From a checkpoint of a small mixture-of-experts model trained on Wikipedia.
Size: 10 layers, 89M parameters.
Experts: 2 picks a token, a shared expert of 192 neurons.
Below are experts of layer 4 (counted from 0) of a mixture-of-experts language model. Rows are named router (the router's row for the expert), up (a neuron's input weights, with its number), down (a neuron's output weights, with its number) and show model dimensions 240-319. Each number is 500 + 40 x the weight over its row's rms, rounded and kept within 0 to 999. Numbers have three digits each.
After each expert's rows: a language model's description of what the expert responds to; "comes after" lists some tokens at least twice as common just before its tokens as in all text. This comes from a sample of Wikipedia text that the model never trained on. Tokens count by the router's weight.

# expert 29
router:490573565436487427507444527523458550501416456452526518494489488541541452482554554485464561552535492532442562519441500559507546549545542537574476466496527490524536470550493464441462502539443553536503539534502561464544457474504474487517557454
up0:484489531496474453471500465520474489476470484462524463459509488416564495545545464480512546519476496562488497435516578532538525420492519471539523538470515522507479526522471527534557427499490467504451472531500483443486436449556422498513587534
down0:496459504525509498507511435429562526550497512552536508432530487495469528514427468486483469401431492521466505499442489533526524579477445499451556463554527441510405460457467390503454443454466482585481520495461485533505493475529472539486513481
up1:437539513501512526492509504517491476525491494424454531508524479472535516524562454489512574455532391458438486518438577507532458565529493473465513572530493426483537509569540489495435444501510542454483515563520527467508455553554466440453566532
down1:499493457497531556541488536554475505558516471545447503578466490506570505470486494532522504453516530481448497444485473530506416562510542506494547543519459528510493450486516516550433534552448509559474512463633505521505567529514501485503432444
up2:541538497474520537513512546507473449418420523507535527479565504428520538506539401471587542454521506530513561454601510493482544533460493463511486475548510590502477542490463479450517460546493461497403430541574489479507431519581436518514619575
down2:567497574466470525528465548519531540498428499487492473531521493523516501491530531536530529492496485524488454595477501532439485467533485439647458500536507532512510494444480537561510521517488505557499568514490526520439541492485525507533470445
up3:532530490504537498465477542562502519550534513489502514419531462535447527441455471477465583546473488551514527498480441550510438463480559518440568522594507506580496479522452516486508473537543542443480461515431532504510468472457550540489493419
down3:489492560518513594489549478414421426573440448515505464422484561520495510483467492501544437487464525552497508482486522492545504497479559580489526556437553533497444610542483529581483511477480530515535507513521491433474587554515581489468446539
Description: Middle and last digits of years and numbers, such as 19-1-6 or 19-4-9, plus adjectives like local, public, older, younger.
comes after: " ", "9", "3", "8", "4", "5"

# expert 24
router:452540573444485474472457528519499543460435446483544545470516462548525457478530531476447536517479457548516546491454516556563472537530552488536475452536508471487533494515555504491443470565512555513452537529522562435549447496485444477549577436
up0:497495521468419487526540508604535540499532546499449443543493475576539473471541510494540514508530456498530408459510504611497478470561502530499468465549449496480528422564523477463435476513507470430491529553537453491475437500515549502514526449
down0:540489549466478475498527513578504481461462449489475494561479490556611504456470423472496476470435458639401511556500561493435544475463484477479545506496525499533509535472500415464419480545516527513479531545498509507505458535485494523505549455
up1:548522489460416504505434564518426459458475516496493444483579499525535448477543473520547540499502573558498461487504490484497537461549527426545494465513516546578534528518445417548483443514466468453523541534570505519492509421576488423467472465
down1:557544436528552436544521518471503492533535462530508458485508506484559521473474456539482530534469509465441562480516529477510561547513445528416559456577483527411504520513539511451506521492470539474553498522463539469472519556480508535489493591
up2:520556464447480483469529489511483506499549425498510484459507484481527466458507502443447517547462507529456505485472539585463445506543473500500487487541516504506510512552440468472506420501471531507539553552496520492536426524553422436551547497
down2:546527591477501564523512451517489493512509510471481465575511482564486604535493494446539448537470459539488471548487537460494496405480436519532453516494506521508470468485529528476469511447477577471462511553474519484517477560489508562493511524
up3:484487521520529471441476529502499555544464431454447484552450448462505454501522524515487487469450452580468461428469514541503563518474529510530486452505506512512501529475553500497534552579501576489493531462541492473534536430454469559470566543
down3:473490538495528423550504482519491464428455465394554523477545504522524497492490489453455514570532531546483509526439564467417485505527452545559481519532459447453462447439487468447485454500448618555514568491533503498475449457471501531591481415
Description: Pronouns and verbs following a subject, such as it weaves, plays, failed, plus digits inside years and table separator rows.
comes after: " ", " and", " to", " a", " was", " did"

# expert 20
router:471438546568463460469530496453512517532437531566480560525493532448465472545519496479462512558453524462487457468567559492567555485466517503460467465551525441554549470473561568510567471520525458451427482529472422491545556568465472571489528538
up0:513500516499470451480476506536429545422397484490479557406447540498590419519525540495512496487472510523476463473439530515471514461431480440598489450561581423496506505546532561460528472511460468512485522462460489561522489520522527508483436532
down0:457551492517480488474518394387486432506526422449447508512458544482493496475514515498519513523503528514505568491525502512530511517569491501502470467462524463544488539552560558443472491458485485470495549448493540579445485421485505465554469532
up1:471511518517434570512543578488442461434424521498497515507519523566516549496483521606403433565522533525539483504475523489449468540435468512516531514556543561485469453586500525507487577531513516523462523530479571567526410462459501532562491433
down1:449517571514455468518494624465567528444580485517459578486467541494500534560563583485474496453483468487499480487521552442469505569478546478440494461505555474532438527508538467472477517481497490499535438478474461476498518532499500517489510454
up2:506492503494502518474518478455509528475540409529488514494502485473528568508455471469553573437484511527467525424527527469485499538510525436526492554470480498484525543545449521541500540458517463447543559542461480540550444477493492448488598536
down2:499500535558498521529530537498537508598468515510536492523448494559494503590520457511488523516491523490397438501518495457438541550492504503498528494560529499537557427473473507549561479499511472513503589485533519538509544549514512519572496564
up3:545517582427486488472494471472496530511509469529536519551475541517500518476532587502502481487457431486522474528384502495424433547501493472538513511498572551537487460532531430503475425464458546523496518477491516471519474497496381477529491510
down3:483579509470505434468539566553496504545471550472558543515527486489518506422466439552519515562477471549561525549577452462522461462552526508483453524511484514478508541494491497491501542504504473551478500492491445510433465531563546595577507545
Description: Line breaks, opening parentheses before codes, years or notes, and prepositions like for, after, during, as in Bellegarde (45031).
comes after: "\n", ".", " =", "==", " ==", "==="

# expert 5
router:537466469568535560564527489496495460503542554545493546553445561466451519575448497522560486476531519467517444490553511490473492522487473463482503528456496463535448571473441558558533551450540450515468465431478459532478573453461536555461437564
up0:499480481497494418519462575561500507504429497448556486540536464467509433438540504514448533495478491532510510489495492522534476480521478476597467540525538478471538476520502466529487475520470468472500488538545530470535500532493452508512598461
down0:491527457530525518569512525517510496564495472454482494516447478479441467489536450469466512478472533434518458498534533499428509466493491439451484533488520546503506531430498496525521541429559531488526475518572479567518474447513517485442549471
up1:505526503485501531546501537503518520510490443470488528507526456497498511499541489447455526545457481523497536486534474499416496501547498476532506487498510500488566482503538518483467444547505429447434506541461444503465473503488434516511445501
down1:463503445562446518487542473557486560534498470511413464529521573476522455576486446484494540507497515478471507509443525447430538531436439507505475520500506530509539472462546518517493521512474533477481532518456513548495507491519512494433466467
up2:524533529504504472512485507511528512508504533504542526451507466523467484553507482505485558466535506569509542530456552535550475414520578512466492471581534506515520471526508500537417483515465529468545554533590567472499470530449487543507535484
down2:501568455496516480513505465489537514554474522438520516533549499470568466462475474480564415461511547482532519536582599531464420482552477505466481494524558500455493492523549552466489507504528459477521406513562549425461516542471434490434547544
up3:445560557479437455494494548492481518499486448480467513524554473524540466502571515447471443497569448532537524475471449458525533583568574551550462535472573548544498500495492539455556492467522537481468491507451434519517435454451450512531473449
down3:498516480475509487485469509516523524435522452495497506477542545493519458522439584463534452492461484512459547542523484486545574471487545506432473485567560464563441466460483492506496549476442544555492452549436526578426484516483522509461549518
Description: Digits inside years, dates, scores and sentence lengths, plus a few common words, such as 1–10, 20 years, 23 October.
comes after: " ", "2", "1", "0", "9", "–"

# expert 1
router:479543545466454461475464560515503543466448454455500506485553480535556450460548558489474534492492457526472526536451525535525535498524492499570502452548516495501534456517548472467456470551465555509508522558540518477531431511499428509553567471
up0:502544501478457461463501472501482579574483451514521457550500548454467502500483509469479511494482521463535504548370534467517469485450475513568523525568510511467493499465523495508568478413488465540526415429478525492487527475474525527456520510
down0:424495532455435501517499463545573487525471508549416496510524428522510543508492431546538465521526421476477476532478499586468544441422504467555470515511609450499490417463526448417549487519478505490498505545493395513585483442490437489513588431
up1:463496510508520558482526513579507483500514556531531537504488462501526464363526497518505565492497457607442524513479527443515483525494505530553503558589445550504587497524492501420494509452475512469513553486438488525492436459499462471517536525
down1:555490498527463552495499446529501504472501530454522503516519464491517479540565472445445519499542482497495527558463489520499415541523516498503461519510479499492470449478500503464506555413473538386484536475482501459569495454522498570449554476
up2:522505512475480506507542522544481537506547455512447522534524480609488456511449546481637487455442478552484531535393465455518583508532489582573468516537512583512603455517493460512457508516436470540546512468463512495482486525446523461558517477
down2:510521505534552522511513450535503504494502459538570471513445516514488483502564502478477564532516546484457563473520440453530513492502497506488525543510524521495514502507454486536530573465495547473504503458501518507478450458540536483449504552
up3:525474558568429477531538535530592514457508392496492535514507512498535501441481496508478524604482527437476544497520446596471483455570511518474547528494530474471512475530518565497488416437474482564413487535490451456504497462523493440515473494
down3:578516507434477513529504498519453448541487513532475387522534545553468527483560532508515461492533520556482533535519526552458521533546498417500484457433459540544530487438502519400517443542483499462428543505440420540486532555581433415507506474
Description: Numbers and blank cells opening columns in sports, stats and geography tables, plus "Basin" in river infobox lines like "Basin size: 43".
comes after: "-", " |", " ", "–", "|", " ("

# expert 9
router:514479452523565544559563478496462457548557556536521482515438510475448523570436439503516435503484537487564476495535511507457497457490527527480513529441467556497493560450515544541515510458514455524440424437491444548490541492499541478475462556
up0:479496505520492441525449524574519521519463540517503576488511522544459469538536489554402541480463451483489585478532566459561399499509484472537529448533395474521553482539491488513525550549462510582473558462496483510513457478478511448471541449
down0:529463456425461501508535580515453504446467452459485476528515401428610492409470480467567539499439495465525496446431475433434509510456486445464543453502515495531512515522507474479515519541460482562466536443505502448491582527481433524480500529
up1:454448510497456493504479497533494499447490458507517513470418483500520508537521467481526501540440518465432501499524524566420552504534514471498464462497524406515471458528499511440480567493465481554544516548507535510486493473475497555543557479
down1:419434515566522548497489482505448437511489564492437468501402517475528455525489524537456552484544525487541406510560503471564520543504505475445478506373524501477466472484572470481504522475459494551524476524438492535563521474490528501524475501
up2:458501540469489432425494568543538489522441488513464478485504516479436536497520543504527489487482526500559586540525505542518429379496535434499514486538505478512556512507427533522470486514424451493501481444535521559557466489496500521537428472
down2:472512554461479527483534529456524508434558451513472441563537530481511487542501496507504435519507489467440521505451509462480529418493462597518433519433540534541494548504485481482521493430497496454465556478531487514578535589490564507481577445
up3:474411529453457481450482481464528458521524480470613490478531571535546440493564498518465475590516476587446547519526460510474550500491522533486528476494495532503504474535523464469511502455441552513492547453464457500448504521521438513469488407
down3:511548557478542503479510409519520544545489451520499465541450479485529521424527530434536498481487563528518478444543465495517486578545537513384571538511504477405463477448463545519449500459419507489544501578452581455466534464490478570497535514
Description: Whitespace tokens before numbers, hyphens and en dashes, and LaTeX markup like ^{ and _{, as in "in 2008" and D-lactate.
comes after: " ", " (", " /", "°", "N", "′"

# expert 22
router:476470508574510541535517526468460500533544477502496588522543529548471532523482522543507482532465433530476560523582429516434525573449468479452472431503508440523489481490496456473516519519461514491525420543518519491491522505525447463496448529
up0:452531505515448447495484395490520539485478528522514432461548492495535456459536478522457547477552536535514623556428578515504493500515480557500535513515540488499506457536484493518546545529504534559498500412512520489583537493513521537499473516
down0:484561537574557533478430506475532490480563473497412500467519494505474510466508477486452531445589487489582477464538450449587567461503520563534440515532463481435459448466423532504444506389508481510420520459456499443558484454459519550470514596
up1:474496493466513427517545578510552565465461546487533488533529477564620498486572457475416488523515510508483490509518526549546469459543457499555492517487509480481516478529467480527470417556564491514557535496550517491496492510519565547584480494
down1:489464549447505551578464583542471442459470521501450503497421501504528523483406519469501455488568482514523543465592496513454492476522515493554480467469517459432488522523540472478582516529460435583451493486509430497521466508407463530497465572
up2:587465491500526410491577489506488539490465510459484572465482406569542521507426521480468537465523511502445463467459501452457533448530544480494481584500531552495486527472486572487458493486542503548519500487506566446430492530488404483516445474
down2:485475462500438569476489481515363509477457518517469442457496468453458484542515522436578491485477542510453525409470460514478457492474499494516532526509453531506597542502434447500476464539510540519549485538504496510493499494502507477496491516
up3:495496550488588452474507519541419465520496554536491568498426536480498492514473549531404500541471524433520459465443576520547570522573558528496523469522455476483491533460485518509501481476462508487473460546533531525484495517513506495529521480
down3:522464491513524518468463467536534532486467470480462462572550478504552469544506497496508484469465539430558519465569512522511532429519527432492534559534480509482561508518471543496493527532488496551512500483467482486451591534437505507545477592
Description: Line breaks, sentence-ending periods, section-heading marks (==), and connective words like because, called, however, "to", "as".
comes after: "\n", ".", "==", " =", " is", "'"

# expert 2
router:459530552441491436440452568464510494458455439482549504459548468521569444489534527521450544457476494548447492523505575539524544477551534483521458473570543480543479426509530473503465494583469504544483514528540526447548455461497440512472535487
up0:494479586503466461532413510497551536493570477454533504495486479414424534484526497496534481537501485464457585457417474540470520481563505506568444499428483491483498531470578547620485459486469464514564463540552463479521554469568482495483562490
down0:474431407457512479463540472450471496490526527467558511492534496432577518537505487497542526511559500526467604489445570462544524451431551471492445509491502478561476498468507428474481545447460464507489456458434506553463455520505454573460491556
up1:535440477500455414491481496543528533489569438484419555503539507529529529461448547544545521519506454498480520461455502521473527527531479480502460547524476557499487509498467544504473444590491526583544500572515533473559481511478437443447526522
down1:563495473473499500509383420545577500495517497520492469510458495453540555548437492557480495520476524539482511484460480465502467526519475537508491453557494574457484488536459505538492524472445569512538496514512455501455458484531549471522473497
up2:552495545467556539554462540529538510390520443501449537500566499553478501472524490476505489513492533496502531478431532592541518477502516551550471478527470516480485491440523482441416492497505420477534537492469467532495441450513422482457514521
down2:472520524531517559500551535574533500499428474491438531464515513532449498486482526525466469540462527521479484503463513564462514499477474434457511471454566564522486498423537465563426488456537540459561480576532524467455454495461551405473479542
up3:480463534461457489486489460532552544500484447471489424557524528528489474515548445516501519454442501478574456473451551451460494482614499538574598493487500478493456553470503519542510469488517482465500459491511526502492461523564453515526527521
down3:529464566438553503457466471558527518468468493478461474580464441567562441448544504484536522465502455562420444534490520371507515488509540530509480572555506484586513466534507477484516529521489551436516555476564477469482490560524395513495485511
Description: Spaces and digits leading into a number, mostly in stats tables and after month names, such as December 1916 or | 0 |.
comes after: " |", " ", "–", "2", "|", ";"

# expert 27
router:486457512499466486494493485468524537529543508471490541551457589488549550503479516411503463519467400557490503442500566486514469532451498417464535462457558422537494501523556511489476483470517459437481472465504482486469542549511470494488489464
up0:509470413542518494495502479519487464551449497453494528510468460508483532489578507492400468503431437507486513502431519524499468354580490524507491549493543554503518499516451505481504521585546502551546531557493520518509433447512436505548577550
down0:463550475473461556401608454539483562526482500490537562516492488492472495548542472437488479496494510480535483491464453619449589556511519496576478412467530487503480536441534539518535439459488508442573475469531593487532504555509566556445527470
up1:434524465506509464535522490549466528463495509523483495470533488523519562518553533471450455547509415514521458455529480524481509548469527452540567486506471526532605490498544458543533524497518485442494515562551544468534477452475474534474534526
down1:428541486470507487478479450517507527498562572425506472498501535490480470522408539519557512523518512508459514507506585474571514511473493450486553458478559420524496511487559455431529502517488511530551465511559540450539581473552469519564441520
up2:499493501412476504475548613485520565513469535516577532477451426574466482479501500513580485503478490503450417522431531492482478496519492525421447570523453501521462536505454474522452508479530526496524521533539510477472442582482458505509486532
down2:454498493498464530602503476464477469549473547508455485510394486461496395505461497449553519491442440479492513459538453511449510518514498509463449567544458538467586557482496519481518471560486496507465486442436537532548470458462493550568466543
up3:505492542501485448514500515529560480467524445467496463491518444546491502534485500462496532445477461501499527473462467500440517512515531537529461501565531495514547549550505457470466460541536510498483450510565527459562472473506462523490485470
down3:524462436505503542537438556480495553486463506507529437513485537555460529553429540488429516523518527523502497497519478460459445448445486456490509465593516460470560545405521526555500523505470552535520487553553426483578538531422511498476479606
Description: Periods, line breaks and the copulas was, is, became that end sentences or begin predicates, like "(ICAO: TB) was".
comes after: " |", ")", "\n", " It", " He", " he"

# expert 17
router:487518527473548526485578477558475509489467505510442565472516516537477478472524567528480440500467522429488546511449419560472467551466562504550424489457570442441480458526476482482594492487524462480580548533452500473464576521484554595483524477
up0:507561590548491511509502572504521490481470506473453511495475466493498495457512528528421512509563483458474556512508517532440502490547444566609569532547480472538587412484495519474512585487463517595445517559518482526574450490586500474525561504
down0:503568447468521481492455450465567476567519520526546465430526505477440543526516476453493479550423530533477471473524424478478540454444454448471551430512471448522451480478508443497550534528506452512475505510504514469469490451427505528523475515
up1:517468417508503446466528516415565519502548447519454496453495586489592514459610522530507506515428455487507535501535501554486488566469500447496493508482451490470568438570584486473426461523462547486436524515527512497499516534471438465555548489
down1:443427431512542542414495439501497479537486466523566529494499443446495592497517512494479492533541560490436503503551559465423476455563468483534566459508489506485497488495502532464510457470468454509502458480615449578533485495420458567454491501
up2:456533471433489463471493551536500539459460468455536478548550490504573427487551529543477480494515447523499479503509467547522512469518489508521500449525497555526506471553471538531490477473538553502553475553476526471501443492494469491475474445
down2:515498549555537414475503560476571497512469511568468548470519478559437497557502537478485518477549489476504418460554572549467484470571534475462461529475494410486512498487456485525491504545463529549449507473517454487549528479558544463509482542
up3:535582551472482490480464529507512530440466465486531547452487528547476533443515502498540485411525521456462474529454528455472573502574408497509558524483495564469478435573451436476489476459576535448560492564554532507471476551465501498515529486
down3:497595503484450514503441460474555425470482545484450488518517511431487525418540482520470515450494487480542507541519486538482557546470412580524504448450503540490490491484535506444555534521416501489486483490396546466535526473554516457465437539
Description: Pipes and dashes opening new table rows or list lines, and sentence-opening words like In, After, During, Born.
comes after: "\n", "-", " is", " was", " List", " such"

# expert 4
router:534555508529505486441468510522411477453441459530456548508462573556588493467515537458460480460450391545524511569441553495550436473429490448564482465498434525479586511541523511482480531464422519516546479521523503489458439496437415519511474514
up0:506458548459525467527501503478496471538507518499518454496472429553535515466538496447482563582452528433429497441495572556420528493515490523524513524535517548557469481453463506462519457469471425525464357596580539475596482491504449547562403479
down0:507485476460472509505513584430442523473490453520508500529568538456514529418502492475513467523496539446549513407527525489473484496564498556526539571486538452528441501447548541521520534513552454428466543548473571507510498514473523530494491474
up1:501515506522526525561543487503519506448451508457528523507568534539524498563529477486526499456520524522483560533494492516500491529514452513459501533520484500465509535465533485505471523488487503577542533455559443446443431523507519495502533515
down1:602537491580602466573506498450509497514469594501480452493477516468435489527610480560493484518516527442474435537468506536577541531532492544527515605494498408471518453470524565484592447521520473489516449499497457421506516484492465496502464481
up2:499450555514470469515535410501450525527480529487419507514528505536489519533470524490536513530554522543522503513430556527444526483533496530543431548440502475555460449541500441538515493571502488457498575528508527537513517535532538524537591496
down2:566548466536535521617506468506455494479519511474533500519508546502471505520490465431513482544545501451516474550526552506486463483523518503485515496465492468540517469511472560491486522506555590511467531470497530468547536561526541464523474528
up3:536493497509453561456530539474496436448538459457491478498540412521478459516490475499469540485487490476457475436508593498496465453545462470533501475532473506450470534535564518506514486487418457483480500555454573510548437532531528515441568570
down3:494425480463513480461502475438489395548476504453421522499524461523498503497458466544519502506542548540455524458487525541551567539502513492501479476508506506521554566423504504477479541464515440499445539479436507534397564556574462535533491501
Description: Commas, "which", "who", "that", "and" that continue a sentence after a noun phrase, such as ", who sent" or ", which is".
comes after: ",", "5", "4", "8", "3", "6"

# expert 31
router:471535565453448463454459532529510532458440460467540511452544470550553453478559558479447532480460455523458542517467529531532524487553486509534476468550521484513543439515539462464465438525486549519519542555544515466549464504512425505530567463
up0:508472540415482443472482544506413497557498463503525507460573461486449421413517507476445562541512426584518551513457461587505468501538442559521506526482461479489523550531519453538507422523427510423541504428480509491561457505534467495543491550
down0:527470482536503508504437520543509515479474457467461494552559541514514547537483456476552551434447457522463541531470508545487483493474403478534502526516522590474471538524472522574486535503395450518524474485495542541529452513513406480439485418
up1:497445564561593469434508495518551436392463473447532509522489502442467547452486453535516613461424511520571516559517463504525478483498537492536532435410542512438511470535501497496470545519508482534524525470530482465513459501457506514462507452
down1:486461590571456513548520509433539508507508538532586475485500525536525474523535510521381551526438520492536517523473429505542425522474536509464547444596562522488441515601524446470514525533560500501472455581401509474494495492472514515530467527
up2:466516508505471541494484563531535511515408458443562501473532498485527476514597512528527487547455409522493539481477526495515494514611465510548447404541557558465505510491505555499576510530475470539538456457557514515524495492504575476575548537
down2:496524523539467454453510586499543441478476478549523553487458519505516398540509494465594558446455430483488505464427488510474468515503542483473442540516452528530471526473556468401536497503453403495511487518554427397501540511431493457469481511
up3:453483523448538484496479474465583409455451498486465551441530466496473496472552512565519549476547518501505546541463533519519515420524477473571545562525477470486558498500483527399524504636410444558586457552545417499536462499481499507465574475
down3:490494503536458531469510576450457569511508567477541489444598514484482527556490500550533527475509529523528482469480505493565428494505498485504505469452587508466490517538599508465513510506554506513577530501510514516433526494510640480581451540
Description: Lead bytes of Chinese and Japanese characters, especially after an opening parenthesis, as in "Chen Yun | 陈云" or "(許恩", plus coordinate BOM bytes.
comes after: " (", " ", "天", "き", "本", "海"

# expert 25
router:434568576516485449496455574474492554466416450475457514451505468507504473473486504473514533489482463558521504501509511542559493538536533476568529446515576517489505430568521468506485442521409551509504463501577479492552514460525490517550560453
up0:489499496446479560504527482490461553515407435434496534415462522568609561447493510571489512524520449513486523487490538491481487444470522537521512490495489442448505499539498466471512496545478490504495444450590500506522458554551458481547577536
down0:544448497567495487480510480480543504454498510520476491483484539505484502507550495615585534499527489544501534522494517584410473528532486464555471567517462581469525575492532499532509436442508477583517481497549517511469466530484531447507543483
up1:472516538474426434473470554526504486481440509453473518532485498494533437537515589563499462484498463547492543511524536528503417507544471481477455504579554442466579501579539487500543430496479482552501499576568502514528445523618454542543573457
down1:538484477505507461489591484478554482514499524471414499401484457498513539497517466548492540408475538487534551477504561412505466481534542534512472512496400513514474531498559518477494491487501535508554450449467503530492588429518457475457491513
up2:452533489498509513463485532512500558517433447432552538471431491596551495534511571466503510512486475495408508541519552462525513488613551456462482506520421500494510459479441476490468477555516443512485496516479560443520452476475523506511508486
down2:543495575535495525518458514513423513523500495471487495462530449517475485564492436484532453448538415509442535555394470517487549588536484491501460516432532528487469491487559462480536506504474554506508504477498522541494539445503472539487506478
up3:450522464447496476460528532513432522541487496429539447518516487502549442504502508445488521486504526521492575552428581508537499497519476477502490464464521516435457491528496529462522470496501471497420544546562599476482511487475454470524561493
down3:447447454427506447463511541561504502536466504528517449520490488409453441429487486465560496473543485601457519422496457434567453521501597470570534572518524497507449537477584469570465507541487418546551495482525420503524462476515456492499512523
Description: Digits, periods, quotes and spaces inside years, dates and citations, such as "(1954)", "2019-04", "F.30", plus table separator rows.
comes after: " ", "0", "2", "9", "3", "5"

# expert 28
router:507564550439492502476494529503561564468468423424522529519496490540530485467545492469514527580532511567478535534443506539526479474526568503532527496566529523520523452570573442436487467569513484538474548568496524440522419482466440447564521442
up0:463508541541456517445514503498481523511534494461474522447560470438496479514454553492528439494509482507500492501450477487508503509505503520497462510547456456469436484533502483461491510626500527446541537493501546484516417513563446521456415506
down0:481541479497438522576438527551514530475527468525486491481529577570496493468517528519524531476550502518520465585440465514592517456561512510457503547457521530499466465525539403566516486529506600509455544417449517508448456504467507540556499460
up1:496442494525517487517445520516504461549462538460482514466470507495462472541493548539488536453515466413510473581559531502530535488515471587589424435520518501407453447555417462413548501468513587487510501515512531476535485502500487503519468533
down1:476460553608515468470563471538520520466511542541520475516547554478557401483450517463518452428480516550456572490524519505476545547460556440529555450429489504510516483482574518522525470449433449540508543405479526532485513562515545471454500547
up2:555529543438498493489485479497501489495486502441500516527455492558548520486451549478543543473547471541455495487528521539498470468514423506523539506426476524513543457556501478496562511538547481619510484594539458565527521502514410497514486505
down2:411505492531489529508442459528516489490485452485557553507516507505526510523488460531477444512422493493506508493457538425534547489528578523556469496496483457501432510468503529485496399505475467556561530441469435470391583481477525396544488503
up3:515479527450450451490526519487504516473521390497494435525482454534553445343527423459468460451513510458478511428518527492546508517489493453476555479509537484504528496477536480495437509469532588526513505425530480502435513561496557487497534475
down3:466465511455566519480459527489483514530429539461466493476552478512558446494500473508558529546477463529449490544482558464412567448547548502569520487499494569501423509438499467503491469522495506529513578490555469526446524502461537471516476499
Description: Common verbs and adjectives or word starts after "a", "the", "and", such as became, took, served, public, local, not, un-.
comes after: " and", " a", " the", " to", " he", "s"